Weights of a small mixture-of-experts language model, trained from scratch on English Wikipedia: 48 experts in each of 11 layers, a variant of Adam for the experts.
Below are experts of layer 3 (counted from 0) of a mixture-of-experts language model. Rows are named router (the router's row for the expert) and show model dimensions 192-255. Each number is 128 + 32 x the weight over its row's rms, rounded and kept within 0 to 255. Numbers have three digits each.
After each expert's rows: "comes after" lists some tokens at least twice as common just before its tokens as in all text. This comes from a sample of Wikipedia text that the model never trained on. Tokens count by the router's weight.

# expert 32
router:127164152108140120098133091112155147146147108178136192176102132152123108126082163138108146135097133052111138159161080060147139091170086194141132115102127162122103110110116121251108135093166116
comes after: " 19", ",", "|", " 18", "20", " in"

# expert 46
router:111174159104153112096103123142157132172121139090135153170143152118113180121097158145108139116166143125121158142162113000142138098158121185124157104122088156198126131138048096255136107123110124
comes after: "-", "|", " |", ":", " /", "=="

# expert 47
router:132128183092154140095136084124134167150149096127154145166116141133124191129124163087134137113103148068128143130141102102152173093105159112164134097115127159160078145111101098182112100102091091
comes after: " C", " B", " G", " P", " c", " St"

# expert 38
router:153127148101151124100137109151166135161122172131138153159103089150136115102102122103096158143107188122122159152143103092161163109166098157191152139115142184156071136152059073242151137121106133
comes after: "th", " 1", " 0", " 2", "\"", " first"

# expert 7
router:126146174114115090128100080161136193170095122117103151140150152130110159138140132120104142145106150053111178121155131070128089084146128153162136101110141162163116115181122111243173089123112145
comes after: "-", " of", " and", ",", "|", " University"

# expert 43
router:152153133100126134048126166150149129158184131165121134150129131205151116095096167118129141142115110112128166124174107063164147134149133160171144073126134169147096091158091109240127100121091103
comes after: "s", "ed", "ation", "\"", ")", "ity"

# expert 27
router:108166133120121148082134147138135143151165129140144165154096104177108145113035150121209119113128130120085091123164140070200160139150106149144139114114115173151090109101084132209127072108141118
comes after: "ed", " is", "ing", " was", " as", " and"

# expert 40
router:146149145087159134094093076130145137151138104147102153099114136148140150125146147123109131161124105040121140128119095076120128104118116172164166147119132184147093167132127087186148079129088088
comes after: " the", ",", ":", " |", " of", " in"

# expert 42
router:139174162134157121068117111109160124163149119123113181145135104171100154122082163135113134149104094070112138122183155022125183103149148189145125089149085155116076104125112130205163099087119129
comes after: " in", " a", " ", " (", " of", " con"

# expert 24
router:134156167095136140096099136138158127172152122161130121139121145156112160130139127112113136158092122082106183148131118118137166109103116141128135124115107145121082133098082088224142123077111093
comes after: " E", " F", " M", " A", " I", "M"

# expert 30
router:107164139097122116059120089129096175132165094124164147189160132124196141111092102100131147156117116053120142112177078072116128134131142163122156075137129183166051104099100110209125107111115095
comes after: " re", " de", " Re", " De", " New", " United"

# expert 34
router:085156138077186140064105090117148175145131136097098118162154120152100146126119173128123109106124112077079159163155070036172139114138094145157123124118120141150085114126086103157126108116075122
comes after: " the", " The", " an", "The", " An", " a"

# expert 17
router:156132116130158114095095133120156127205158092121143162109112124098127170153135195133152131141117135080068173123188123112176107130137068173129165146101070161121109124156089135191130069109136160
comes after: "e", "er", "li", "ur", "le", "ri"

# expert 13
router:139149112088153105065113115145107161162152141128120176148132125177136131131065171096137135141119107115127192135166075050121139095110108188161164081103093169132069140122130088221139108119106122
comes after: "\n", " |", ".", ")", " =", "---|---|---|---|"

# expert 20
router:111148165130156144104102102108146130144158118082164155150144143143122087094112132151127138141099086009101174128159091027148171098120103149192129124125124201137077103083095120180123139102165132
comes after: " ", ".", " (", "–", "-", "/"

# expert 2
router:161152154160130087110091105143149124130106133139139152151114134134107159118101183128120161130147121071120153149167096041166088092146118114194155123138117179141055107165115105194120115095151108
comes after: "'", "la", "lo", " on", "ro", "gra"

# expert 18
router:162129155100121153089135073117145123180128116153135173150140103122121132127129140122108124126144158100106192149158079084184162114127118188134149107125152143133098100143111128212168083128104099
comes after: "c", "p", "b", "st", "d", "g"

# expert 22
router:163137163088121121078088063112188145177110140077147150126098096142114091131155124094186116132127158083116145136139158099149132092140116179155154124137114172132085104125081126161120063116132115
comes after: ",", ".", " and", " to", " was", " that"

# expert 37
router:121146138124126139092111122134162180187123149109135189152110111141142156133129144106084136135104131065089190120173095063148156083117127144176129083141122151168054107119100147201108135107148114
comes after: " ", " (", "-", " |", " S", "/"

# expert 0
router:126144187097110142074116122121159136174126147126181175141113138132078104158166117126099145129151142114127156171139088071173170091117129151139173128119142145151092107170075099180086100116129110
comes after: "s", "ed", "ing", "v", "d", "es"

# expert 44
router:113157183132151149119144107142136134185121118147151148133115113132108106143114150109136096128151076066119117163149154069190170115093086121151135111126107196127050110152128098218148092103112129
comes after: " of", " in", " to", " at", " for", " on"

# expert 41
router:110186141116133174096110098109139137168124132151176137139125118129156149140125138094109154097153134094119178170158104054163112083144142164136150100140115177164099082122127130253128069149109171
comes after: " ", " se", " Se", "-", " Col", "e"

# expert 6
router:123118145098169119077125111151150130167113125094125186168114119118121153127149146086126121121109125080076121171184102091144156136147134159151149130111118158180095100174119124186155103112164133
comes after: ".", "\n", "-", " \"", "==", "|"

# expert 28
router:114177165097107118105119080124123151125131136119131144133166139119122155141072182133128093146093104097106184179198111073162176123128110152172110106122126198173069134153122115246117107103117110
comes after: " K", " T", " N", " S", "z", " R"

# expert 9
router:140178162095143098097138113138143133165164149095120160102119131134140152137141131097148132118098106075132153136168090088178144078123131177164147088127115197167077102106101138204129108132127137
comes after: " f", " p", " W", " F", " ex", " w"

# expert 11
router:130172176103115145116138082130164137164170140081102136130125125132146110138122185116142156127111131084103175122129114084130135107125115138163161105140131170134094131159084136177123123064116118
comes after: "s", "er", "ist", "it", "en", "\""

# expert 3
router:156173134175131123075119107127172133163143127108116130127102119132134139132081136108132128146144113062108209146176130081145147098122126175162134125132137184113089127119101112255128115119147150
comes after: " 3", " 2", " 4", " 1", "2", " 5"

# expert 33
router:145157120138121172091095056124144180132121100125121153136127120153152115124123192115097148125130132104124164153131114090191173111130140094171151125134106169148073120145127082195093114103121104
comes after: "al", "ic", "il", "ical", "at", "tic"

# expert 15
router:103175175083162159084096127189125130192128098092143131131107108162172089153091155124144158139158136060129157120159074069155159109147095144137153096137120191167062106162085129190153122099151135
comes after: "s", " in", " and", " of", " as", " S"

# expert 35
router:134139151110136167124090110138107171149148130122121172143134133133160153151118142119153137134142109075108204131172117019154124107096112138170129110122090187144109105152141084241159131110161115
comes after: " |", ";", ":", "|", " —", " –"

# expert 21
router:154155194119116119081120105138109186155143105101146172147105129131135148119101134074097131131103132109139153170198090066175142079144106113132147052122100186126083094128102094201137097086140119
comes after: " a", "\n", " A", " in", " U", " Ma"

# expert 12
router:126145168115159121076064128121160172156114117123148155144114132112122078117119147120132081139136104116117147171130127032126186101136104161207160118098112195172083098090120121200147132077127122
comes after: "\n", "==", ".", "===", " ", " =="